{
  "d_shared_expert": 128,
  "lr_router": 0.000376,
  "vocab_size": 8192,
  "beta2": 0.98,
  "grad_clip": 1.0,
  "batch_tokens": [16384, 32768, 49152]
}
Below are experts of layer 6 (counted from 0) of a mixture-of-experts language model. Rows are named router (the router's row for the expert), up (a neuron's input weights, with its number), down (a neuron's output weights, with its number) and show model dimensions 0-191. Each number is 128 + 32 x the weight over its row's rms, rounded and kept within 0 to 255.
After each expert's rows: "comes before" lists some tokens at least twice as common just after its tokens as in all text. This comes from a sample of Wikipedia text that the model never trained on. Tokens count by the router's weight.

# expert 67
router [204 138 166  99  61 114 106 123 159 133 102 117  99 135 145 110  97  83 153 130 137 106  90 147 136 177 206 135 147 120 115 144 124 148 169  87  94  98 108 139 125 128 138 146 165 151 144 134 174 132 169 116  77  96 145 178 163 129 192 105 143 116  99 112 108 127 144 160 162 133 166 111  87 170  66 114  94 129  94 165 141 189  90  92 164 153 173  97  92 104 135  95 132  70 156 178 118 178 125 145 164 141 161 121 105  62 130 111 143 142  72 147 103 138 177 100 176 131 122 204  85 135 138 117 142  91 167 121 151 104 102 193 149 138 124  92 178 101  79 156 100 151  94 174 137  97 160 108 177 123 119  96 177 127 102  91 157 101 176 106  75 113 122 207 131 127 145 114 203 105 197 127 108 131 168 111 115  82  92 131  92 165 114  84 133 104 180 110 135 106 128 135]
up0 [174 143 184  58 151 143 123 145 131 155 161 123 138 127 120 100 148  96 105 143 182 134 108 101 122 101 145 118 154 144 125 226 140  97  86 160  98 135 123 126 153 127 141 162 174 150 183 162 115 184 137 135 139 105 140 107 224 105 157 117  85 132 106 166 116  60 100 129 199 112  94  93 136 135  80 121 193  78 110 129 140 166 120 176 124 148 128 105  79 172  99 121 112 101 105 153  73  86 112 113 155 147 108  90 108 133 128 102  92 161 116 111 112 139 112 108 143 115 155 126 182 168 165 105 173 133  81 117 113 107 136 185  53 139  94 132 137 192 136  99 116 117 201 206 147 138 145 141 162 118 114  96 118 139 153 128 150 124  82  89  70  98 166 159  96  81 177 110 103 126 154 113  93 122 125 129 173  82 119  92 125 134  78 168 109  67 194 122 113 116 122  94]
down0 [129 112 133 116 134  92 123 164 105 158 123 157 116 136 174 119 163 176 146 127 105 101 168 121 137 110 125  96 151  99 133 127 153 120  95 209 135 132 122 131 146 142 110 135 133 133 102 173 110 111  93 132 126 174 154  65 104 125  94 142  97 181  70 132 137 142 140 133 156  99 142 118 170 103 132 144 140 125  74 160  82 115  72 110  73  68 116 128  91  48 126 174  86 110 158 120 171  74 102 158 129 157 154 115 116 114 132 172 117  31 104 138 208 118 166 133 182 119 226 119 136 143 115 180 133 111 166  98 102 116 145 112  77 103  96 129 126 108 170 133 135 160  98  69 110 148 119  65 153 156 158 107 127  82  97  99 131  68  92 195 122 157 200  75 134 150  88 156 100 141 141 147 176 155  83  98  77  70 112 113 111  94 189 107 131 128 111 103 146  99 120 129]
up1 [113  77 164 129 101 156 152  88  98 127  43  61 125 157 116 107 128  83 150 143 107 110  86 102 156 114 109  40  70 124 151 115 164 123 133  92 131  62 113 158 116 112 111  93 108  57 129  89 132 155 132 140 124 125 117 156 135 117 127  57 100 139 137 173  63 144 120 133 118 190  97  71 117 137 104 163 173 154  86 121 120  93 155 102 145 133 141 148  97  98 118 155 163 144 139  96  98 196 144  94 130 116 139  85 129  93 115  40 147  91  59 168 179 172  86 176 156 153 108  87  99 130 116 159 127  55  86 155 114 106 131 177 114 153 114 151 152 118  72 151 158 130 150 172  84 123 162 120  92 145 133 110 168 125  68  66  99 113 165 120 148 119  94 180 137 115 135 152 158 126 148 114 132  67 104  92 118  89  90 126  90 157 168 112 106 129 143  99  82 149 142 125]
down1 [121 138 138  66  94 131 149  72 111  97 104 143 140 122 172  67 140 120 149 182 139 141 135 156 204 161 137 152 149 132 144 128 178 172  94  75 178 123 172 138  78 125 102 118 120 134 151 128 137 179 114 158  90  58 140 194 102 110  98 104 153  98 117 128 136 160 187 116 136 139  93 139 124 110 132 125 129 181  89 151 116 118 156 164 125 107  98 106 123 153 131 179  88 128 133 166  43 163  74 193 179 108 166 109 200 127  86 137 145 185 149  93 146 153 126 129 150 129 121 131 123 126  76 133 161 172 165 110 149 111 194 119 116 119 178 176 154 129  91 169 168 182 118 186 139 119 133  99 125 149 115 137 132  88 120 119 106  65 148 130 200 135  90 107 121  87  82 104  77 154 161  81 142 101 138 130 184 145 102  95  92  85  96 132 168 125 162 185 101 153  93 143]
comes before: " ", "–", " \"", "ak", "/", "ED"

# expert 72
router [128 153 129 171  76  98 104 138 155 130 105 106 138 105  84 191 128  79 156 180 132 138 187 158 141 120 188 118 176  77 138 135 129 109 118 137 130 132  95 146 153  93 115 148 199 163 152  59 160 105 157 142 150 112 132 179 150 152 148 120 188 142 100  97  63  91 114 105 219 147 147 147 123 131  71 135  92 112 120 154 149 169 146  65 134 116 118 132 122 122 129 122  97  91 163 105  83 165 128 144 199 104 107 155  14 110 129 132 172 147 161 117 105 141 150  91  86 120 128 142 153 132 110 158 106 119 176 137  88 131  91 125 147 118 135 105 121 153 109 136 115 129 133 137 118  90 155 114 158 136 137 111 182 163 138  94 187 156 171 145 101 131 156 170 143 102  76 155 193 143 121 149 157 153 141 149 116  96 104  99 189 193 120  54  91  98 212 156 106 115  87 136]
up1 [175  76 112 117 138 111 166  98 148 191 161 142 135 172 191 192 163 121 106 141  94 119 112 102 130  84 183  92 154 158  70 116 135 164 100 130  87 100 147 148 156  71  84 112 145 131  97 160 116 172 144 161 137 104 112 133 147 146  86 128 164 109 156 128 120 142  77  82 139 119 141 139 111 112 129 140 211 131  62 138  84 181 164  84 100 126 168 174 145 139 129 118 171  67 154  98 140 129 148 130  89  63 104 157 124 148  86 138 110 114 133  87 119 142  87 155 110 118  75 127 185 122 159 153  69 162  91  75 112 159 133 162 133  58 210 172 140 117 116  80 122 117  91 134  75  62  74 146  78 152 137 141 156 195 130  78 151 110 120 134 128 162  64 111 164 131 122 156 161 157 130  98 147 137 105 136 164 142 171 123 115 145 170 105 103 145 134 168 108 162 138 133]
down1 [137 126 114 129  86 182  93 158  93 119 133 124 129 119 135 163 114 127  78 139 133 110  64 110 149 132 181 116  77 108 108  96 118 100  90  96  43 143 162 151 163 132 105 161 154 160 120 158 133 125 119 129 164 207 182 175 115 131 134 173 148 142 167 125  88 156 172 102 163 116 129 172  91 174 143  98 127 134 108  64 147 163 129 186 137 131 142  77 137 179 179  84 174 135  98 145 108 131 113 138  77 155 133 117 133 124 113 138 101  99 120 137  80 106 118 108  80  63 144  72 142 139  87 143 136 191 139 158  95 126 148 199 159  95 123 143  56 117 190 120 129 112 118  71 146 147 101 118 146  96 173  87 149 172 176 171  85 124 103 184 103 169  97 195 138 147 105 105  85 117 164 113 165 100 151 186 135 166 146 203 155 100  98 136 138 165  96 119 151 139 161 146]
up2 [118 140 141 112  83 118 108 139  98 152 130 141  95  89 114 109 130 122 125 136 131  93 139 195 139 139 205  66 164 147 131 113 115 158 121  75 172  94 122  66 116 107 160 114 119 215 126 148 150  86 128 166 109 113 151 202 123  91 107 120 210 152  92  68 144  88 126 134 138 160 159  72  94 140 116 160  93  74 166 113 100 118 193  89 103 147 134 176 137  83 168 109 198 163 114 105 136 105 133  90  47 153  77  77 134 124 110 118 108  95 134 127 141  85  87 110 134 126 120 118 152 135 157 127  75 168 135 101 126 123 158 116 129 116 156  85 144 148 134 150 160 141 146  92 156 131 184  63 117 121 104  98 197 135 111 197  95 139 116 127 120  81  96 141 125 167  80 119 226 130 170 108  83 100 125 175 114  98 130 169  92 120 168 166 129 120 132 150 157 131 111 137]
down2 [147 100 159 169 135 168 116 142  68 176 113 124 178 172 116 200 114 124 128 145 128 142 148 131 144 116 120 117 148 140 125 159 157 133 170 123 126 162 141 153 127  97 152 125 150  99 104 155  79 107 117 111 120 122 172 115 186 165 155  87 109 136 143 148  55 159 167 114 128 148  80 100 101 142 113 205 134 113 111  80 122 111 182 124 141 135 118 103 127 105 157 170 198 107 171 108 109 172 123 116 112 118 186 134 133 110 100 123 184 167 118 106  96 128 157  86 152  62 103 154 146 128 113 198  85 151 125 150 123  98 156  61  62  46 138 129 116 106 169 176 103 136 168 114 190 127 180 107 108 158 149 188 115 166 115 102 116 101  99  54  95 148 153 126  98 101  88 127 115 166  79 124  72 106 158 138 143 165  82 151  99 122 194 112 195  87 165 175 143 116  90 131]
comes before: "|", "2", "1", " season", "3", " first"

# expert 83
router [140  80 134 110  70 108 165 154 196 128 140 121 117  96 169 154  92 121 130 112 132 132 177 128 113 128 142 125 160  98 111 132  96 142 135 110 124 104  60 164 190 161 140 125 186 159 182 120 130 173 154 155 143 153 162 128 123 150 160  93 153 158 154 160 128  99 117 114  98 153  96 140 122 152  93 194  82 158 147 175 171 149 128  71 183 151 194 128 139 115 131  57 116 149 184 136 113 137 165 164 167 161 183 123  79  76 158 173 171 180 132 131 110  84 157 183 141 184 114 152 154 183 135 146  85 188 170 137 114  50 140 115 102  75  79  93 128 133 131 149  78 124 159 135 107 113 101 122  92  86 117  54 146 123  88  94 137 136 168  88 142 167 121 122 164 193 125 133 132 119 127 171 109 106 166 140 153 116 160  93 168 128 155 112 136 107 151  84 134  93 122 195]
up0 [109 178 132 146 124 123 131 143 111 114 135 144 126  55 145 162  68 129 114 123  78 122  93 167 115  87 147 113 147 115 135 181 141 134 114 106 105 120 142 176 142 192 113 153 129 100 191 178 132 159 120 134 153 152 117 168  83 174 115 162 149  82 186 165 141  97 123 144 122 156 123 138 136 103 101  94 112 138 130 151 103 135 182 143 110 160 136 155 137  76  60 166 119 107 155 157  82 158 175 167  86 137 128 137 142 124 151 121 188 148  91  94 189 106 119  74 150 142  87 142 108 146 136 148 132 113 187 207  64  97 151 148 157 135  49  67 105 143 115 167  99 158 168 128 101 103 183 119  66 101 167 157 162 119 106 176 180 119 146 153 180  91  74 164 111 142 135 103 224 129 106 151 123 155 145 115 142 111 165 140 156 100 130 110 149 111 114  97 109 119  65  56]
down0 [112 132 112 116 142 111 166 215  82 156 139 159 161 154 111 123 151 101 144 123 111 101 124 158 129 187  69 158  34  99 187 122 144 100 164 146 103 129  94 142 150 129 103 155  95 106 160 148 129 113 124  57 116  95 110 149 165 114 164 134  47 106 132  59 126 148 126 111 137 121 131 106 101 140 116 139 189 143 177 101 127  90 115 142 108  99 127 124 140 123  93 121 115 163 159 133 119 103 175  91 156 158 116 129 123 156 183 108 101 105 146  89  63 116  91 117 143  91 137 121 164  87 146 120 187 132 111 105 128  79 129 104 131 173 161 188  62  56 116  96 109 164  93 119  98  94  57 118 141 104 161 137 213 148 126 138 193  77 103  98 135  82 126 174 140 146 118 169 149  98 111 118 146 157  79 122 118 147  82 174 144  52 126 124 129 125 103 107 103 162 135 199]
up1 [138  67  83  72 136 152 121 154 183 145 124 111 126  86 166  67 208 117 133 134 109 133 169 137 115 166 105 171 118 114  98  70 120  92 174 124 124  90 132 155 185 166  67 106 145 138 132 109 133 151 139  71 135 142 138 111 144 120 134 102 146 130 162 109 145  63 133 156 172 166 169  88  85 135 166 167 128 162  90 192 203 140 151 146 150 211 161 105 116 131 196 100 174 129 152 100 130 153  81 162 156 144 164 158  89 141 153 122 120 152 123 147 133  81 121 131 165 143 152  96 117 160 101 107 132 149 139 120 112  61 130  89 146  70  93 111  98  99  66  79 141 120 106 175 136 123 191 100 123  82 116  71 186 138 129 120 136 115 147 116 114 132  89 126 155 144 116 142  79 173 157 147  91 133 117 164 146  98 143 106 151 118 155 124  69 135 160 124 139 183  35 129]
down1 [132 128  99  93 148 169  73 138 112 161 158 135  71 127 110 113 175  87  80  78 134 158 103 149 123 165  85 161 100 176  85 100 115  92 109 108  94 156 172 112 147 174 138  99 120 178 162 113 124 115 111 135 123 128 150 147  88  99 103 176 138 153 118 113  97 126 117 107  56 156 102 118 191 110 123 146 125 100 173 147 135 162 119 191 103 127 137 118  84  89 115 167 162 119 120 104  98 143 119 127 118  76 114 169 140 155 109 111  72 160 116  99 178  48 100 140 162 114  87 102 110  63  99 133 159 182 140 111 122 145 190 129 121 129 182 169 138 116 151 111 140 115 177 172 136 123 126 109 162 153 188  92 159 189  71 155 161 127 154 123 126 167 115 123 165 127 130 142 203 111 127 103 140 119  33 166 136 128 120 120 155  54 167 143 120 172  69 101  61 117 120  62]
comes before: ":", " of", "=", " information", " office", " election"

# expert 33
router [119 166 185 114  46 142 169 100 183 159  83 169 130 114 150 184  86  83 161 131  91 107 114 110 132 142 113 126 158 109  95 146  97  74 157 154  95 117 124 150 106 146 108 135 189 183 109 149  93 151 133 120 159 170 155 172  96 152 109  74 165 133 156 144 109 122 165 110  88 137 135 137 134 124  64 153  58 128 151 131 149 156 165  76 120 183 133 106 163  85 171  93 151 195 137  97 111 118 124 128 160 173 137 106  53 121 109 158 146 152 104 136 137 142 121 160 130  42 108 132  94 188  98 162  87 156 128 141 160 115 116 127  85  74 132 142 112 223 124  94  80 144 169 142 128 172 171  85 158 121 113 131 177 136 135 119 190 127 174 147 116 148  86 134 106 115 119 158 168 170 165 153 170 115 105 151 165  96  89 106 169 130 154  84  92 117 166 142 174 152 122 142]
up1 [137 152 160 139 130 144 123 154 138 143 109 166  80 180 154 135 143 148 137  74 113  65 106 195 174 120 110 125 162 125 121 129 112 168 134 130 150  90  93 111 140 103 118 149  93 153 176 146 105 117 128 145 142  88 229  95  78 146  86 103 129 157 169 111 128 152 106 102 121 112 114 157 142 144 157  75 115 140 163 171 155 149  87 132 168  55 100 178 180 132 116 130 147  44 193 113  90  71 103 175 113 167 143 114  93 110 104 103 192 102  95 144  69 139  49 153 120 126 120 100  90 140 147 119 100 172  91 157 134  93 141  70 135 107 128 159 136 131 109 166  85 148 173 110 132 127  79 137 137 169 168 175 135 125 134  57 141 125 156  83  96  85 114 105 101  96 182 138 108 154 116  78 173 149 143 119 170  93  82 142 115 191 173 167 117 114 119  81 131 107 149 101]
down1 [168 148  95 113 113 172 129 152 152 143 127 119  91 135 124 113 168 104  89  91 119  38 151 162 109 118  82 124 112  99 131 120 162 101  94 128 103 114 173  68 124 165 156 136 108 130  74 118 196 119 120  89  79 102 113 123 160 145 110 110 208 189 129  82 137 121 151 139 117 178 100 105 121 163 142 102 205 107 133 216 165 160  81  94 135 141 129  93 128  64 168 141  88  83  88 117 125 107 153 129 122 141 160 127 105 159  91 102 121 112 124 131 139 124 143  96 171 167 173 182 133 167 106 118 142 137 105 120 124 172 135  95 115 127  91 122  66 117 161 116 127 125 129 114 118  87  79 125 110 195 131  80  97 124 218 138 196 149  87  90 166 169  82  97 134 166 170  93 123 120 146 110 139 104 175 142 118 131 207 111 120 109 105 158  81  64 102 155  95 140 133 167]
up2 [152 141 130  79 134 123  48 143 107 147 128 145 116 110 117 165  97 130 138 133  92 102 164 131 149 211 104 129 108 101  58 139  76 104 147 118 146  66  73 138 151 139  84 135 126 178 138  95 137 125 137 110 125 116 144 181 117 113 148  98 123 143  85 124  93 148  60 173 109 131 133 207  86 146  93 147 103 104 140 135  93 128 157 150 132 128 133 126 160 112 145 168  99 198 160 105 114 126  97 116 213 133 142 148 116 164  96 126  94 133 142 133 158 139  80  98 168 137 129 143 143 144 152 178 128  87 120 133 128 135 150 118 164 105 143 117 152 156 170  26 135 145 153 107 169  78 104 110  89 178 153 164 110 123 141  99 104 133 122 104 144  81 118 169 150 196 150 179 160 170 185 148 157  38 129 105  76 176 136 203 115  78 120 137 151 114 135 206  80 127 142 141]
down2 [184 155 137 139  91 137 127 161  93 144  94 150 142 134  86  73 148  98 160 116  95 164 207 153 144 111 147 121 115 120 167 158  80 173  82  86  85 161 103 130 213  94 137 106  79  74 130  97 111 158 139 161 126  69 117  77 142 188 133 156 130 127 116 195 127 129 143 128 128 172 186 120  68 107 129 116 187 143 158 155 108 108 164 126 146 155 158 181 112 151 119 115  92  82 105 177 121 147 159 155 129 118 118 148 158 181 130 108 115  97  83 160 149  83 149 172 121 142 147 150 140 127 100  61 142 132 161 111 109 120  92  54 174 187 157  83 163  76 141 168 104 189 141  95  77 156 113 169 138  93  83  92  87  94 146 110 132 131 120 113 132  99 118 149 140 100 160  87  72 119 137 109  91 162 129 165 131 160 112 137 177 137  70 154  85 107  98 104 101  82 120 154]
comes before: "1", "2", "3", "4", "uc", "born"

# expert 89
router [128 121 110  94  70 136 152 137 179 136  88 131 161 145 199 151 175 148 131 122 136 111 158 155 106 129 101 127 211 147  93 147  92 138 151 143 108  90 127 180  81 141 119  79 139 114 142  74 186  83 115 120 145  65 148 158  86 153 143 112  92 169 155 143  92  78 112 144 132 204 102 177 105 100  78 186 116  88 120 135  95 183 147 134 129 121 137  74 159 168 134  91 148 128 150 121 138  99 122 143 136 124 170 103  54  80 131  82 156 132  91 117  96 165 149 150 168 114 186 152  93  83 132 164 107 148 110 121  95 118  69 133 172  63  97 158 144 200 165 118  92 139 122 130 158  74 164  71 121 156 150 119 127 134 102 118 189 112 137 110  62 122  73 177 161 159  97 158 125  99 190 143 112 104 146 145 122  72 112 106 132 128 134 114 109  91 147 126 122 134 195 134]
up0 [131  79 150 107 128 186 166 100 135 133  90 110 113 104 180 111 172  93  68 113 111  91 130 182  96 114 171 181 143 118 113 116 130 142 147  90  96 118  99 184  99 144 137 146 130 116 139 138 122 135  83 100 139  51 196 122 104  58 107  91 150 136 170  77 127 118 107 119  99 156  80 104 124 101 152 106 115 150  99 107  91 156 130 156  84  71 133  88 138 172 185 122  83 164  81 116  89 182 121 188 152  62 144  86 119 134 137 115 136 177 144  76 174 132 164 116 149  73 172  71 120 116 154 111 118 114 104  67 107 120 105 109 170 132  95 136  96 152 153 136 115 116 146 175 135 131  71 144 121  95 114  85 119 185  99 178 150  78 137 138  46 153 101 141 153 102 122 115 117  66 134 155 126 132  94  72 211 114 141  97 117 120 162 117 128 132 171 116 157 136 105 173]
down0 [141  86  98 177 163 129 133 105  84 119 147 134 128 115 181 102 114 121 165 156 106 100 167 120 101 116  82 129 129 172 137 129 112  83 197 101 133 184  82 109 162 153 128 144 135 134 149 141 184 167 117 166 161 114 120 116 135 101  72  99 127  84  99 131 168 106 144 121 145 132  82 142 159 155  69  84 134 134  70  79 152 103 100 140  56 124 100 139 125 123 157  77 162 158  89 146  96 155 139  99 121  72  98 114 128 153 186 115  63 120 120 145 111 109  99 185 101  67  61 152 144 104 100 111 109 171 136 138 132 130 138 140 108  89 135  85 144  96  87  74  84 110 122 136 117 120 168 204 165 127  93  95 117 150 173 113 126 127  95 122 131 171 176  49 139 109 156 107  81 165 114 103  84 116 161 110 215 109 120 110 118  91 179 128  61 166 105  94  88  97  70 111]
up1 [166 106  86 192 110 161 145 127 146  99 140  64 128  73 138  97 113 128 144 150 129 141 170 133  89  82 193 140 135 159 161 103  64 177 100  95 110 116 107 153 167 134 107 130  86  98 149 126 133 117 123 149 168 137 197 153 115 128 114 130 134 183 121 176  97 153  92 150 146 153 162 162 128 150 103  82 135 119 137 114  97 119  76 158 164 124 143  92 122 173 125 109  64  88 201  95  74 161 157 188 154 131 145 131 140 123 148 140 110 126 149  99 161 136 140  80 107 141 135 153 110  98 101  90 115  61 124 246 147 140  81 182 188 143 135  92 146 161 117  69 134 154 119 175 124 106 129  73 167 138  90 159  87 138 158 143 120 115 139 116 117  77  87  70 102 132  84  92 140 106 117 126  78 121 146 173  95  70 178 110 148 135 170 182 117 123 146 131 103 149 144  71]
down1 [125 128 220  88 119 107 115 114 113 118  73  78  90 145 139 119 122 119 180 145 121 165 112 159  89  64 151 129 138 102 124 130  91 128  80 152  85 167 168 117 146 156 107 150 129  96 163 104  90 156 121 108 156 134 118 114 113 116  78 150 138 192  62  84 134 223 124 164 123 104 109 133 174 169 135 149 143 162 180 116 155 132 168  99  70 139 175 180  90 106 160 167 111 128 162 173  97 160 110  93 115 172 124 148 112 131 114 121  91  91 129 142 107 168 155 119 186 195  93  97 134 123  57 112  81 141 157 118 103 177 143 111 123 181 121  83 114 115 155 107 142  91  65 150  92 104 153 139 129 190 100 147  91 138 152 124 149 146  81 167 187 126 119 150 106 158 162 120 165 149 106 184 123  41 120 155 151 156 107 137 103 116  84  86 132  81 135 140 115  89 167 105]
comes before: " ", " the", " to", "7", " by", "6"

# expert 37
router [163 170 115  92  73  35 146 112 174  94  96 101 120 178 138 123 105 114 103 103 124  76 116 115 103 137 151 114 147  92 125 193  88 126 110 134 151 145  89 126 172 121 150  97 125 111 149  80  84 137 122 123 139 115 131 161 119  93 175  52 177 180 157  59  79 159 112 122 195 127 118 115 104 118  90 164 109 133  85 177 181 121 146 134 194 102 166  66  66  62 101 120 115 140 114  99 110 137 110 118 135  79 132 133  85 142 199 104  91 124 122 133 101 116 158 114 140 136 146  81  87 109 158 178 108  71 141 147  89 143  99 128  89 111  95 138 160 134 103  64 128 126 189 105 145 121 157  64  93 124 157 130 156 178 102 149 175 106 134 142 131 105 124 139 131 101  83 180 106 107 150 118 130 125  96 143 155  99  84 144 140 130 126  89 148  51 153 147  52 103 140 110]
up0 [129 122 165 112 107 101 125 119 148 139  91 144  52 113 126 112 108 142 142 150  87 134 168 127 108 142  65 112 109 158 145 115 106 125 167 145 147  81 128 148 170 124  84 126 104 128 174 139 111 155  73 126 156 106 158 113 157 109  90 131 158 200 111 123  92 204 201 130 173 113 135 125 152 135  99 132  82 135 141 179 125 133 132 148  99 110 132 149 184 106  90  72  99 151 163 101 172 214 112  70 154 138  99  93 115 185 124 179 182 190 107 159 107 127 175 140 179 139  93  94  81 109 110 113 173  88 165  92 113 144 133 153 129 159  85 157 162 120 180  94  89 121 137 141  93  76 129 144  63 107 149 142 162  95  84 126 114 153 177 157  72  84  96 149 194 105  92 113 163 103 123 113 151 194 199  91 133 112 158 163  75 161 105 126 145 130 108 129 106 158 132 118]
down0 [114 118 136 105 155 132 107 206 137 174 157 168  75 106 109 140  75  97 190 170 122  91 167 126 129 153  95  81 146 168 107 129 151 116 153 154 161 134 174 136 142 126 120 176  44  65 103 107 127  73  65  96  91  79 127 107 139 149 121 151 125 140 179 178 117 146 116  97 115 167  93 169 135  95 180  82 143 190 127 114 155 112  85 138 124  77 117 154 110 135 151 167 188 119 100 153 207 110  97  72 141  99 115  75 125 153 122 133 132 105 153  95 153 135 111 100 143  81 135 127  90  90  94 129 156 147 172 101 143 164 139 132  83 119 165 125  98 107 112 162 137 161 162 157 115  90 198 120 126 114  95 113 187 138 155 128 139 144 149 131 160 133  57 109 173 147  59 149 151 115 115 155 173  73 146  88 126 142  50 127 139 120 167 108 125 139  56 113  90 148 150 119]
up1 [148  63 107 120  92  91 140 121 122 141 109 159 144 142 199 108 118 102 104 107 102  76 131 176 121  97 167 169 152 129  78 118  96 126 131 165  77 125 131 253 131 133 162 149 127 134  76 102 161  67  23 133 106  89 100  98 133 118 141 140 168 154 107 102 139 128 112 158 183 171 170 139 143 109 103 155 107  91 171 150 162 174 125 142 155 191 165 133 127  92 146 136 125 177 104 155 138  96 137 146 141 125 170 166 118 133 145 167 189 101 130 132 147 101 162 112  81 126 109 139 144 117 176 157 151 158 134  86 175 144 112 126  89  85  99 159 106 118 177 110 194 132 100 151 166  71 130  77 124  54  94  84 137 159 159 101 134 172 101 142  92 139 126 131 126 142 160 121 146  81 105 129 121 120 137 138 104  61  97 196 116 150 154 110 137  55 130  91 116 119 158 105]
down1 [111 162 108 166  61  89 155 129 132 193 110 121 113 138 136  66 113 113 118 131  94  65 116 144 110 176 162 189 153 153 113 132 134  93 120 161 163 106 108 148 141  95 161  74 110 115 168 115 127 163  94 182  61  98 121 173 116  86 126 163 145 174 118 154  99 134 123 104 133 187  55 121 134 134 146 110 108 159 121 176 152 169  99 166  90 148  93 144 134 119 156 126 187 115 106 136 129 118 170 151 163  81 197 120  83 151 154  56 104 116  68  95 119 162 134 113 119 108 112 106 110  93 132 145 135 145 179 130  59  63 133 117 186 173 134 120 149 137 128 126 116 132 124 112 101 136 149 100  88  99 125 215 165 128 119  98 184  82 117 161 161 130 122 155 119 174 137 131 120 155 137 143 107 194 138 173 115 114 159 210 179 106 147 204 105 119 104 180 129 162 147 148]
comes before: "1", "2", " |", "3", "4", "5"

# expert 93
router [116 121  90  98  67  74 178 115 212  94 127 139 140 117 169 166  99 155 195 109 149  85 140  97 123 100 153 138 169 118 127 119 154 168 163 114 104 147  97 115 147 153  79 180 161 132 137  60 139 104 126 133 169 109 125 133  36 142 130 105 142  95 167 164 151  99 115  94 127 142 118 150 139 125 136 163  59 126 128 158 168 123 142 104 115 151 135  97  98 174 122 105 161 150 198 140 109 137 144 141 127 157 131 140  64  85 164 157 104 170 134 171 113 129 147 161 168 148 131 136 134 162 145 102 125 176 161 110  63  80 132 156 100 113 107 117 106 127 152 142  83  56 159 126 134 118 193 140  86 121 134 144 133 150 116 124 149 112 144  78  40 201 121 162 165 169 126 166 149 169 147 145 168 176  77 130 115 136 132  75 194 125 178 142  89  61 138 109 134 130 143 186]
up0 [125 128  89  92 121  82 136 131 154 183 119 125 140 112 126  77 107 138  59 144 151  85 112 106 185 104 183 138 129  57  72 113 169 105 103  81  94 125 112 129 158 151 170 155 186  87 120 128 173  97 147 167 154 176 146 113 145 127  96  93 129 119 123 181 132  99  88 158 133 165 109  58  91 135  90 113 182  99 153 162 149 133 109 108  89 166 142 119  92 111 139 108 128 125 134 116 153 123 132 134 114  91 130 162 100 166 107  82  76 172 131 158 107 192 159 156 124 134 109 115 159 106 116 128 123 165  45 170 121 147  70 153 114 113 129 132 193 101  95 117 168 115 188 100 138  92 147  73 114 175 153 104 125 165 143 117 116 132 159 145 104 176 106 128 139 204  85 103 175 171 198 165 127 130 148 160 101 143 162 186  88 193 147 151 185 173  97  99 120 141 103 163]
down0 [161 125 156 169 118 182  88  97 164 123  91 128 155 109 140 174 154 160  78 145 131 164 102 155  85 152  90 139 147  91  89 123 136 127 189 130 162 131 177 169 105 121 136 180  95 153 135 181 121 158 109 159 116  91 123 114 107 155 117 123  93 126 139 128 134 147 187 119 126 160 138 187 182 113 161  76 116 163 170 147 137 113 160 115 102 114  67 152 106  90 123  90  70 106  89 137 160 102  89 144 148 139 144  64 132 102 208 127 165 163 114 137 167 134 183 140  68 108  97 127 114 158 139  95  89  32 109 138  77  95 168 156 206 172 149 100 111 149 144 167 103 137  84  59 171  90 155 144  95  95 197 123 149 135 117 149 102 138 157 180 180 144  78  96 134 154 149 168 105 127 121 116 125  95 121  89 139 145 122 147 133 145 106 121 107 151 111 139  82  60 179 158]
up1 [ 93 133 127 127  64 132 154 128 175  84 120  93 158  93 105 120 102 140 124 130  81 152 129 135 154 156 145 134 178 116 148  99 134 149 134  77 134  82 128 107 133  30 112 184  91 143 129  78 111 172 113  80 171  69 103  59 180 118  83 179 146 153 123 129 110 134 121  87 141 122 171 120 114 123  96  84 130 100  67 172 118 135 101  97 141 144  85 121 145 172  75 127 138 136 141 152  91 164 147 156  94 115 120  64 125 173 152 182 119 182 147 111 135 126  93  79 101  65 119 171 149 125 140  89 141  93 105 133  80 141 130 189 131 181  87  94 141 131 138 120 126 169 131 108 115 136 108 150  89 146 129 127 115 129 133  51 179 103 170 154  72 155 176 142  82 131 164 138 127 128 115 101 102  96 101  60 100 143 171 117 214 150 122 167 143  89 157 109  94  68  83 107]
down1 [138 143  99  93  99 182  70 142 131  78 145 134 135 116  76 149  63 156 102 175 180 119 121 126 114 106 148 136  98 123 148 150  99 125 103 166 157 169 107 189 160 148 106 143 106 124 135 114 121 154 149  93 119 172 150 152 104 135 145 179 129 166  72 163 146 124 152  88 167  98 135 160 154 130 108 136 145 152 191 119 192 214 133 114 128 149 164 145 119 116  87 118 152 127 111  59 107  53 133 140 123 100 119 159 178  95 168 132  84 180 121 137  99  92 128 118 130 149 106 142 143 170  66 136 160 129  80 151 156 142 170 151 149 136 147 106 207 108 143 125 214 133  75 100 138 183 138 127 149 166 183 136 146 148 108 111 106  89  59 142 134 130 144  68  99 101 134 154 178 116 106 163 111 126  72 131 134  81 121 137  53 127 110 200 150 149 186 148 124 169 168 149]
comes before: ":", "=", "0", "9", " by", "ge"